Below are experts of layer 4 (counted from 0) of a mixture-of-experts language model. Rows are named gate (a neuron's input weights, with its number), up (a neuron's input weights, with its number) and show model dimensions 0-127. Each number is 500 + 25 x the weight over its row's rms, rounded and kept within 0 to 999. Numbers have three digits each.
Before each expert's rows: "comes after" lists some tokens at least twice as common just before its tokens as in all text. This comes from a sample of Wikipedia text that the model never trained on. Tokens count by the router's weight.

# expert 7
comes after: " the", "\n", " from", " The", "\"", " known"
gate0:496518514512478515521555499505492505451483555464550490536513491478507512515547476497487533516464505528489481547518478460460482520478507481481507513523561465485531535499503492535488507474527491490484501497478513544493544526508497494523505517494484511456511469517495489452480479512470461513513443501481495539524502490491505487492532538486513505518474513475493471524474479467464471458522
up0:506505505509495493487474480512515490513530440553505498494536509522490488501482486494482476490519491477533513488470491483520496478492539524503493523475528499524467549550495508510500502452503476526521498522532505527525513515491498489497504495468495491521473498461500504485494486493508474557549459503490553498506482539507543514478486470499522465527489489512503536486510480498535542482510
gate1:496496480497520527486489525492491522488499465485496486512511490521467545477484493492472462501481532516490507486539516510501534520533514515468498444493485495483502497467499486491474490426520500533468497476506508524525527519510491532471501516503506514495511467535520496481481506503502508482540542523498490461474522494476511482505506469500467542471492504474489460527493527467530517519531
up1:518517473495518504486490477491484511509475500500505497475551517523515509476479503558490454506495493513510514483489481486483496500481467481500550512527478499475524512508493499502469437478523441475540536451568499484479522484481506539533511502497485546553531471510547487529472472511483488507471483525501472468496518510524526532463500472529483540479497466452490479528496533484492489515546
gate2:509489541502506530512485518492539488530495540466528518465508488493486473581535513514504498467525500469535512502501519460502545471493497492490460510504499478533492551562478482528522480460504508507493518492505496487504487542501495494547456450506522431510482486500519513511455417482496491476552509502489500526465514483469498488509515453490460478483509524510484461550501508509475517518494
up2:498512499500538512494518516504519504501487463535475483525562517491510519523478453508506502501506471450480478464530501488515536488462458475500512507560523530456460452473523503480474479484518494485542486469509486437512485523495554480494535517496506496489434489513477503476504492492506520511523500478530522484491557524482505462520492470518519525512549547523485472484545445492484509481440
gate3:502493496510494512534512494485516498487495538443465551493483484527525518496464518491483504480478501485497484458499509429509512521509550531475511468524490473488473493473493503521497509480512494502513504445510543469519513489475505482510503522515494499496445513512472457482499489490561512461527467530478518478510561521553508433497506521510516520533489480535507404498482458479530499488480
up3:499511478492502511468484478496509497481525491558539504558535492501509468446503481553509489485489452506537554478489471507486482499462481558476492458484484443464482472507438507463513479481515512497456504512491494525533517459523472491473513495527461513471494492499553448477464535538495484513504498502531509513511447515518520497547468497479524515479552508501492559486540494486466476528494

# expert 2
comes after: "0", " a", "5", "4", "3", "2"
gate17:505503502516525554502536484497487504521501503479539481490499534485473529473492466532494495517461492543529541475509526520496537561471491509490518486536506480461504508467467463499483511505514567481512492493535576510457491518534486495480502517522492474523491524427515502515499513479525484508484511490535471472478511522446567507501469495538481507516484509534483504533524501514502486497520
up17:543506519491510490528500523522486493511503446504495486499530510508464511508498530472448488519493517531537478515534537474468500493512512525484467480488468452509486523519538522482502463495505515548482529501534526568500480510439503514518520472524476499523527507458481465511472464518497491501452495509520466503498445451523558506470477536501473470497485472476512493485534521512515500540507
gate18:483485523492455522510492479545505504488513538497502530514485514514529538469486473489502535441477524483489495518533457513486438535501474504485457505504513493490498524495475480513466519489469518499485516475495472547518529469513484474470482507439519493493543526442500516514522424511521479474540450497501513546482530477468543495539518508481478511488503488512533504494464498474527501510494
up18:481518518494466478500516523493527502494493517513466511478495508498490517518499532487462517452522523547532452490509530440455498509492505487490475471513481497528508463490513464483536486485460495553528533511508469549522497501458477528494538497499553516488523503495482470527510471497512509478510524517476485473498437466553494486464565452509500482552463509497507477520485518532463480463500
gate19:527494493462473493496516526491496507497474485475514523470519504531509459556515480538516535501507489456513529518461552517485498500520475522516547497509492520521518506523512532515501474508514500508533516527514490467547504470535500499518518496514453544516495501519518487479457519486482521481493468510498559510514498499513526522507518449464474514515527507511470513497501454544477529511504
up19:538487504527553535530518502488557508488485496479506490499517541547504529501457518525504501487485475518475476545477513494459499508522508496468530500495488489502485501502508472458487517509549491470497491519512470523501529494510514492467497505510505513515500519489476522485530510459488516523498472511509456506542497493447526533492483495481494504482539538507474497526455524564482509517528
gate20:510483487459480514493478481504506488495477523498462546485504517468513471544444473479502483516488479507499531521512492495496491501441500486520458515475498513493529515464489461543575466486526529490520501471509518495493500464465499552491495539510518497494516497493520491508472500531541529495473477531503551500476503470441496502505483496483521510470515514539484562537514460495463481456471
up20:511471496479512492520445522499519491543479480531554502505498481505505485508516540465502459495454478510472479491506483527461481496481554438530508539545483525490468512502517478518458512489481467537551487451459518465523522495462508509494518484501498507449511476494460558509491470506485516470520464478524499489453535486488513520512522482490492518500502499484487477563485497514552505492473

# expert 8
comes after: "\n", ".", ")", "-", ":", " U"
gate0:508523519510509508485504518498480489480498514489478493490502493481526524488476518468488502513519518482456481504507480572519505515462478492471489491533466516484512490475505518516482504477522523510547509476494462488553490475499508483519489507456479512542525467515555492472495530497491535471517477499493471483498466490513506478496501471486482528463496496430483485502489506481513479491527
up0:496517504498495526461466479468486510503501523487463479499512454478491547487490523476447445493486511509492488511521491534488513513488537442502534518512489517493518504472547531504471501510519500489484506516491484505497515453537527503508485503467479450557480491519536547522488532501495515475503523547502482477520444516512538525492515477459467503451463449455527500501473483480520450534518
gate1:461514495525498495484516468497510509495504507486439499513482485532510492468487477520439498523513528511528517553513480537508517514526475506513500510464492503504506544516497489499548467474507457527500466504505440542510537473461467472481490501501506529497497511475494489493510489521528481563511492476499558523491534514512487513526502513484523536500496521507504467484469504519474461550522
up1:504511459486494517432462505503493544483473513518463523506524521527509479527533458516497461516498485545513479480480475494490479535502495541504450466507519540468513490518487498503503468513509479492504518494558442472493574475485487498477461532532523506523513457532484468506476516503506474520497500500543531507454548508498547554468513471517442541486508466490478529471450563523460502506513
gate2:487491514483490485496527463485502493539453512464517450528461484517515476512523423506490443463530518518493522508498470453504500498528481521512513493494494455497517473505491484511520536479514400444502468487498508503484545467531494492488496497509541506533463481497528518476502464503502508461530493503491486494493524515505539500509521522516495501522479501522503482473447518512549470480489
up2:462524494477501509489570529518456519509507513463534518511471461452518547526484523516517506552478548448513519498521499559479502478482538503510492518514523503501500481496545482539464505455486497497487486512516495500491459551506494484473500500468512483468510489494484535519520518530472500487543509498542524494510484524528450477516538527489504482528476521473518529504490476465539516459513
gate3:481486500492432522504496517494501519469492510457471582509497529465498509486499516526495480470505492494505498492526517515496429465498495504482500503558454499526543469520481462503465460541469568494525497500539489467475477519511516502525512519533484477489529502529507494496511495519446479480521509508520529494499503512475476490489496510525538532496495503504495472470542513532504511534493
up3:517490453519532489493530509494511499517513487557467494518499506531488487506490460480454523495477501516528503473499515486480488510521465515554458498499502540507462456460482517514506549439496461520527512481474494507542556507483474521481506496505502516502512458478474493503503483523533546530529444515512530500455460505516518475519510491482500529485472479523557477511467487512526456509488

# expert 9
comes after: " ", "2", "|", " (", " in", " May"
gate0:478450522505490504512526468481505478504470469511518536493503512481464534469555497491513574461542525499495514465533501455501497528483498466537514526507459524492458485525538513529516481518488504471490497454496498481532492514533503487500452575460485524544503511522530430513508528489507519479533458533492500488506507495538469496484538559500558494478474506490509507498489466492545519490527
up0:489504517514515491525490453478511509497496494504508482471495506501475500469497518506517477488457464501470447483553527514514491493489524496487546501476519468515525497497572497491461491500541498519497501505486492463473520484502534497473499479473499506486521499505480542422508509515479499517538466478452497536484458491491505479472527480509496452514498482498500512508523504464497500509543
gate1:477519472524492527487489493488498506529450527516484545493495513475503522531474497480474450534463527477475487500491537487454538537495513493512492499499500437456519540525459506535451507515480463481470472505475485520501516491513502454486525465486516533485476524507497495489487503489487515475521495483481504482506501473533505528496442515484501556480473504458484517543488518510500507518490
up1:477527481513528478505508488505489495491496490482487499492513517474487452479466457541529490524529477525539458475499496530512527467497489501487500507494519509482483471467513503480460481504479462526516518511518487514544516536430484470516473475517495480509536531509522478522490511501486514530563507480482515517510441500495513483526509492499477476523519494491466468489499515495510518494517
gate2:511478527477423504507463510500521502478476494490576534483465539490508521479541461501491536499507489510474536483511534476504480539479456479533497483491548482544506541523475496529540486511514506446549489492543486485498466498489490532514488490520501470507486494509492458486515505518481502466497489490478514497460500535461531535551518501506473497499496467428500438502516518509517520480485
up2:471509474503511485455524488491513495511518527476484519512523480480496498511505489508476534501466530517519457464545528515477520485498539514487516521496524462425535463465550519518491478495468472516473507498514532475507456496477499469481465532512519490491524533464484493529473505483538501544537498511509500463506509458482508479473482494533504498555549527504504518492529512497522529470523
gate3:538469498485460522490466504507519520478477479486440474481506472520523513481461476447508500475510495510515492503504521496522482497555547476504512498525502491521470491482518455498504506493501510503522470518480500526508517503501491492526490522527511467540512470492486517504492529508478476479513492500508507510496534558565479509487518507541508552501457512530542480490499468521505539496472
up3:508479488507501488478477496486511492509516488492479487520532505479511424500483487483507512532495495493552517467547486490466485495479501521490511489510471504475480494479489476484526554509496503501423530463431514528477534504463514494473549516540527504528524475487475511506483493476490502480444474550525481502481510499551494483541505528475488519473507486517559526480507436496540538483450

# expert 3
comes after: "\n", "s", "==", " =", " ==", "See"
gate17:495475507478496527465519485474477485468471513512539492518497479491500487467496487498462549514473473478485556499514520517480490452461502506478500512493483514546537509524497518479478500494476469490504504499535495473503484429534499497485484486501468507487498496513509496471455482521473478497518493495517473480482472535516502538496520490500474481525460491476489516481525489497476475509524
up17:518476511532518518523506503510542469471520464493483494527486507499521495498516512439527501541522503546493431481433500507468512466534474522499502463513504516474473527439529491508441519467491492525530465504510525481495493449487494526518501478481538516503499492534479442496490486523475504520489523470494544473463522473525535477516494504477512499482475527498422482516497498494489525479495
gate18:521435488488482511450496508492517544439500514520469497536473512511476523510517484465483519479520519535490509506527492488545498534506467508469486471481496523487493470445523454511518490513492520543507515481494472476505503496509519480461527483550486497456492551518471463543505483495534563506517447512481485502512523507445472463512522534523504476476525494533466518456555490501494493483474
up18:520509520521500513517491467467529488471513485465508509516520507506509534497521502531507457443486488522491449533456485494453481494467523443484469488518523550511490490470484511545504541483534485528457508543489540512453510559483496481494522486460568507499504456506497486490508494504481473465482508494469490468469493478455532496478463522525522505503468475486494480532511517534537510511503
gate19:508480474514498506503489490500495540488492460516493482492521509506552489525495484530532463539447435476504477448466519499529506501505491517466463484516519500514495546499512464532474462542479512549497496537502445513496516541520503474490466531516487488463479529497514458534489469514537483566539501523521527541489506490483481525487474476546533504506546490532502514453485531477478515456517
up19:523494494495518516541480554506502482521506436525488505487496549445472564543498459506465518500497496502485498546502545512506532524483475518513526506499498523495498495461479491446513505521516540503440462517538461530498524508472466546482535536504518470506504485516457528506537516504483505509532449512514478525522497511499490498491468532506469453456500535490518508488517513509509516483487
gate20:441489512490505479560516488484505505501507547528492543509475500504510527481501479487480501538501542536514516487466498515532505466473509451524537477461528473513490504519484483535568465451540556490484529528478473482470481454461505489526486539486453476502486497519483527508481528509506522501464505507509498459521510513512475512529464439519514513527542504517497500469522449494478482486490
up20:522472475475499495495493487498490515501477506539511499549499517534485510503488458482498514516493449496525493506447475529555491494542533504500501504485481512491483488490491529479495504511509451500528494517498532501492499518544484513448508488521452485457528540493505531485541499530547487504525502517504479489530466495476485502486470540512527505505477519490529522515442509490561478511494

# expert 13
comes after: " |", ")", "o", " /", " Racing", " Town"
gate0:534488506508530491519500488499502487466509486520502433539504522479529533485481527509504495504519474505503524512477521476512516500476511503490524494493447534493495513501450502464489484460494498488504485490510465508502520499491495491496511508524475523510518492513530467530521520480491464508529510518494490540499520505495465515454459476523478514538501455508456478465481469457498498524523
up0:487505491484499512488520479518494510446495453537534486477460442500495509457507514478523484520489469475524502539532473522508526528492483483506506506488505516466519519490544485524486544441516519516547506501479464519525488491501482517522488489482485496513478495490508487497525549472502510532517530537476525544514499492493489489532500478523520515521518484519487492516500431516518496501505
gate1:488495479512478526480498488456513490462514500532482516522510521513450526513511481500478497498494498520526527547514472551472508498512517501494512494466485481513504481460512510455475506518504521490530518502501512507501472499490484538521487488531529519508461462496473467477478475500544497476496484494498503527452522510490526524546490537463473503535507479513504458529501504471583544510514
up1:488487457480486506462506508511486522487467506505534493506494504474539475482514503516552502507529503515498531532439526488498479507486468529532505508517525529538528480516490510531471487541483463509503507501484485526550538539481516502500468477554467500480519496538547517540508505544491495505497520468528501491515507501498457506456533493490532496467504486513461482486498524508513471521499
gate2:514489481471505494477491520525497525526483462509508530474431487477489456502552505491460477488478512481474495480506503500489488463534503455500522511524495489509500476511534485498544529537521489529510496486475502467514544490513519507473491479513514487462506440481464540510492522464520503496489502517498538528510498490506546525558503492510471485488444523484482472529451528503517518505498
up2:476509507507523467506535551502485495500508477464480549486471508509512466521501535501474482509505499473525490493509460478496535505489516457509461476479501519533486495490512532479448500543487570493472508495504466443482536482500509462515478510511474495462559525541496492517471493452511511524489517503520529527485510477435530518499516480451512473510463538474510512529482478448491539501500
gate3:498495493491501520464500520498470497552520477491492480520471503494502472519534482484476495489472502566467495489470500496461487429526547497539477483506455508452474508466540513478545523438490458530521467479484509494479514502470510486477480497489488500488505530535473529454449507474494485497483526540525499494483503527531484473503495499504502534490526499513496465483490458499540529495492
up3:491492503522521494512460497494511495525488527526525508519497501526484519548486497493524528517518468484519465530529517458499501543503461515486506544523504506550526497471468491510497513525517518525477493496489461542523545440486457496511515525471525475501511502502523504498529486519539497479530462484455489481502520458479495509489526560450504478474473504503512536553466515505515473510492

# expert 12
comes after: ".", "'", ",", " the", " that", " and"
gate0:538506500522521508496515538536496470514520480489470477508498522480525541487512462433515526509481467498488502503508469477547493527467442501466496475503460539486500476474481462481466501522496503494440513496496475473476517495509521456515475502514459535518460500528514481498486478534510515507527472487467518508481473506500498467495491542496482531473491487497483454532453510493513510480512
up0:555501465476496543519485520520483524476513488472506485506503504478476516460472503522462465524509510490508470483466458508532519508485513516508496559479514464498500493504475525525530496471466497545495510504512505473505489544495496470457514467503460477513468495502510537459506459525508516539551490520518531458471480483498493497475503497438493499518505492505551505505472498487470488547527
gate1:504516489516483499470477492493507517460516498539506534500457510494473494509495512486473484477486490505498464515504472561484496519532458508514511532527488477543507503486538492495497516471500484488533492493532471484532525493484501527529531446482516477499512467489496520489483482509488516481454483530457493531449494483535512504555490458451515527484523482509520516494516522485430524594499
up1:521538506509516483495497498486453460525514477513505524504529498469505520469496502517453537518531466507488501492522500520473471505518466513475525482547543494516465497466491514489511498507524463486550505498498472512506513484517526515485512504492535482473478501514518477510477495512463534451512444511481468482527510544507538532511492500518495455426524506525530460507521511495499507498520
gate2:499516539509500493555504475501505526471480480456555529480478503498527501517529505507512503467493478452526474503520483437492484508500469503480495466485491483517514494489517468489496466462495534499506515497446512503555468465514518510493531455489485470511482460510539522501504495503494483467500521507499550476495464471508508456510506516482462495509521505472478476487464521497496501465553
up2:446520528499490493505494512505486532450511504543453514481468532496442514512515511556495457504473461494469497496532495514497504525505515506486489524515478492496519494468526524493467473465496498506489524508554493529541474480491517432510502481457558533490528519459475547533505463488487551534501501499501467560501474493513480499502473478486463487522527524531483506529483532502515501536519
gate3:506514542509491475496528496490476479488507493507482478527491471490510454525524483457497524475538503493499504508524462462464491468519503504526474487531546488513510525497492531509477514535525543517529514491517515469514463483504548476522493531473470471494499518492508469475463509507507510547501482509468507496482518496492483493477493459495508544527524525538506498493470523545535536521491
up3:464481540476482516479503481501479488426514504531525518548493508464479497496502493488468488532501492536503511479473466555513505508480479498532487508495476536514513456514498530482495509501510489470487516497540475444499583523486512503479520522512466509539501473517531516450463481481459520428498480490524466474517471514531468562545497524502480536478513500492521493490505474507489501528464

# expert 15
comes after: "0", "9", "2", "1", "8", "7"
gate0:529497517530546479508495510503493475496487443522466514518493554467504501475511470484519477524450519508476499501488441535569508467521494517525567461513480527478500479481512480524472476499500507517491460481541484493514488531497467490528500491505468500487519476517513460497533522485446483541516486479491513514478513489498510504481468504528469488508529558497442501451492464490506522492520
up0:503509489499501548498505482522458485467496452560491479508502545504510514485493530501510460503444460471516487493517492552532514517521487501530520486478518513498540497469537509513452473500515483503490517514476458484471521483508520509522477469502511508464493475510485539500571515524464504502509486461488521515480503506489544539472497487499482442497499530471448487477489506504505547493499
gate1:463506508520509476501509449473523483502487512501522478525479503496473519555496477499508464476519517487504544498516461511509582506531503509514520517526505484488502517426502470502502480465514516497478484490498479507459533494416498484551513537454506521543470474518482502485493494508504504515494479507508515486527497495509499471507535516485471499534470530478489473471491453507538525511459
up1:479511511505512497472495488482461508525489467436512503493507485489509492500486458533456467513530493526500493490510510483475541555512508486495515503548527463497491491512480467485491509524475474461510566529545499509534495526470554543517501512501484530462483460508484458515526479498524491542517453488567487474507475594473495496508544466501494490515475477518433473494501465486471485485554
gate2:513498520497491496513474502474517517502514496480517499513539442489531474499480517537483490468531510532484494484544520453506540535491467473482521497480538531489507498532504500501535501547480475404472497471512514485529470494508490528501515506529548440459461460486512482485509523464547505492482475533496482522542469495512505494467535497482496519520508482502525441460494487488481490508504
up2:496517481508507485463545510518493502515497495490463455457476504457499493538514531525470489524531520476573520475503501470504520508522494492501439477487499457504492487489527477469523479491497472512527483480502471509429474502501506482429480491480520493496518562494506497514500511497484496529510550488509508495485517496499516516509522491500486459517535565479480498478515489482501498494516
gate3:490488492504485444535497485515515515506524447505483498476570514490497519462523507495476485491485508546504522492543513494492502476465495509525525503500450474487440512486521527506454467486484533522481459531508484480474487530522487507453505513509497540523537524495491533475489492515501468472499517529483538481430489506513486476474446458510464501499526486524498482487465497460480528499504
up3:480495510491522488474485485490494459514525520497507471540501467502491478496516485504502507506529496542506520498516514500449523473493525462583509486530513505465463501493519478471547480484487453515503501464485475526481527505483542496515532478485507480517507501498449491469471533480490481482460469476543487496504494539528488509505502523472454505501467505508495477497474480493525523497520

# expert 11
comes after: " |", " ", "|", ";", "%", "–"
gate0:521502519509501501472494491497498495540477482510503502503500545518516498512475489482484492531486518470534481508504451534493512516491508513498498478492463499501538454460438492544502459483473476475547535511510460526506476539459481493492544490522490530488514431495497498487524492506491517513497504506507502433442524476488488495486464504505488491515512556473468487465471479486517493484533
up0:497524535504519491502513505477499473517527483530513500501506542493496548498464498487455486475501485513536505450508478510485503546468484489527525505525497476497480483420504482508494452503530497527492513497500528508533489498449538501492486459520480460531511520517517490542516518520491518502509586521487505494512450486513531540492532485502459475510506517475480527482499458488480532534495
gate1:492508482521523502502494434490540509538458498467464496488549496560498475507508499508463522494546525514517488486498498529504519528481512506527506494515465503483549487496537518523494499511492501451501513531481504530465514533525517495510513518511517479484498457491502479482487497497535538501473467527521521516480542485545497484530509502467515516518530464502464453530455518474524500503477
up1:476507488500480491476495478504475511487455524528503532472463517478501480529510493514504488516539540519502484569511505500525525473508529502507555478524529468482490500461477462498484465462500465507497513524520485530532500488435490526499511489501483530484522504536478497513512505515506487565465470505501515486507505539505517525453487547502488470508504493452514510512519471455492449479548
gate2:513492515492514489493495477496481485504489482445512507501453510518507508482487513464523582494505493537459540473522483485518493477469545467491507498501463501535534536481558549524499530509506502469466472503514537503491534520561483517511461483542521505498481522503488502490505484498496504486485507501531479503491485483468537491479519521474470465532519437488506499474448518476516587502484
up2:535505486508513511497506571513499505515512493491526473527455495510499489495477483517509538521457488475534499483475477504448494488511482496511516503526502504475527485495503494519480517480498480484494505505509475507542489552511476491503474508432496520505541520515493577531526504504476498526530484465511495502508495513486514467483481459507513491536498475522460481502521548469490530533494
gate3:484501506516494507516510503501488485505554545497469481470461485470525528477510481499477514489512522510516488552478500474523495500511498483514498529512503501484509487513473510477474512505530486485471509456505485521507469487485556475507516509512501478517499518483483537451537505459474506467511525520479484495512535483526480498473505463460513541533514501509527439479518503477528529515477
up3:461505516500523514527476527475512478504498529498516478519479478462543504456495454498493508524512486537533489535528488489480504490508519524491534488491487497486514500539475516486521515507533535480483503457518495504498557455517517492475513518488499479500554526521457486489537519474492482495503503521443491508530534495514480497532489481506501547502534476497520487501507463498531505496484

# expert 14
comes after: "1", " ", "–", " (", " The", " \""
gate0:543481494506509484509498514489495493520526510469537537493507498505511495497446519565510477494512529527519498494455474505489502488440538481493499493453486493473498541503477474505511509478494502492467486502499476465546473495497491506508490485534461497522499497508526503499522495553528506542537459502516569471502479480489494505507501555511522522520516505496532489507513462484521506448517
up0:513517520514501515457522465492494506514514498511484490530518512506469524518489468475486485500490466475478487482530514472459510520485559444533533504509468513541489484505515499502467501480492493471507523484511534532526521520486509578430489502472514457510543499501467512495487491487549497519502508530459485516458529525532512511481522510517478510482477423531524516485507519467488507527503
gate1:491537515530520491476512463471510481476495510473485503469465510457506467494516514516498461510475517518503528463547479516508509531541448480515505501515444506469511536493490551543517487498561504462502526523531488498471473499519478490534530471539467494473483482515550499480516536491515544462494506504480541503517459477546548479487481472508477534465514446512496444481477472485528527466499
up1:494480469477473517506477486505493512535520512553489504482504513489493471514531482568511490523519483514555493581457498469510525499481476533513517511510520527545484497527438506455498518483489481486515518528521484497520469538514455549507499510444482507479466540520498519505496464511505465488513526502508531497496546486497484531512476488510471494507460474485480483530479433506474499531467
gate2:494483500500512505468477517494510526452498501549541518489499445506475491507517498464482517466500482484563466506470491439481503518519490541468504482492537538477490527507508491510526520472549518449509536497512476539531502507533502489502456463505515501505508498497499505572496519510503483532521466523503514488466505510501506497524493512529516540450534454509525493512501472499474503460491
up2:479500497483482483493510492504495486515499509505470503500502511483468500508507484513489493510508553503465501491507486505470531494495512470488526527522468484520482469525541517441493485498486506475501497510525444493528513471514476487460497512456501486502500523510467546535530487501487486496512494505517484502504520471469541485482469495535440496528487534442516507499547467480518477522523
gate3:483490491503482489506529481500500495549512503450460496528489501449493510518448485494519522467538517513458511490482494473471490491492548485503437487591536483522472530458499491508498530494445518493507494482495504483508463475481545449508535509524522512530475517442540506433492543520512525485550479475481501457510501488512470468525571469517489513550525518486543538491481534494498480476509
up3:503501475487546498487488485514506497465537534502468494499499482498498528516551483518442481496487508554543504493501485497445490476505452525519500500505485499461528492501498502523476504531434530485490508458489525503517554509481481522509525504551477466486515531493459486492487466519521482464488518526532494467529513487516517501495471537510518544502523504541479474518490459545526510510478

# expert 4
comes after: " |", " ", " (", "–", " \"", "|"
gate0:481536546547547446502523483515493489481506454497506500470481508492538519485458495497492539514506486522491496482492458518538511481485532478515550465516473538469509523518532485539516503471514455509524477472500495530485487456478515549524502501510502512506475431476483487470493535482513495553503490539491496491525486515499500533514485458552471493521491493505463467480497457452542515517503
up0:499485478470473541539500472491503480519489507497518517523523508486443482481492469529507426529508507511542515494457495462488464494479497532505497535501486501493503464460473503506485524505503541472472522511528510514530525472505543479473514492509459501506520541549484521517497487532520500461450539494464471496504505511489507468456513560510525529518483515481523517516474545517474521531480
gate1:468488492500506517464503490497466506445490489450479517521489496447444479488548517517530506482482472506447501459480490521468513531514531519475478536495479520513519503524484482477496504487501479493514512536504521498534455515506485517516495504481481492502515538534480512531500505489488497520507480495564508465501523520510459492512477526537504512471503508514537486558521545523551545520455
up1:501483494456482535507483506485480526504484504442473532472509492503473498499475511541460532540503457485473518541489456539432517496506514484459493511534501517508516512521502479510489494504450481491523515482493489563478503481497499486478515522474484523520451504489509495532524484563524533474540482527534486487521504529474515520519516499495477440493490512499476441516513546462490490511499
gate2:483503484488498534509490482515518523503476509471495472500487478465460498485484494526475487483496482523518504472510500444506507539480495515513540541479476502513489516531518478531477526475547446470451489467488521507485525463460507523448489483498511459479469510508498528498520506503509502502496497536495484518467528486489509493495502528504529496484545470492460470522497505507505478493467
up2:499523505510528462498513517492538485522493487488518484477485509460486494505468549499499543478521511504530497509474519465484501552445482445498501457513479496452474451481519544454496495499543458494472502497488474489492479481476515469498464507481526508489514574507439460522487515497503459474511479494514500572462527495463554502512502435464516556538477478472496488508494461520492481490538
gate3:492512496468454514512505506525493525510546540519495522475526476494495501477507510488508498510521521547484522502507501501491471527521533518509508536497493488504519477547523496497442494462507516475461518449517541469501476511485514519512465513512504499486465512498511538490463513509482464491511483542445521533500492501520471507505507510494565501492525469503505432545462447500542501528527
up3:469488497526498481507494483501514490490487468477476484526470489530532476484465499466476500505554490501565483462486510458492525508525483527476491521511483552477495511484546446499510519491511476516487526476437462554514556535503448475488544487547521491515544508489507476505547513511507508532487512502462494472492489498514513448527486510486497501456434508504510507503492483518521518515473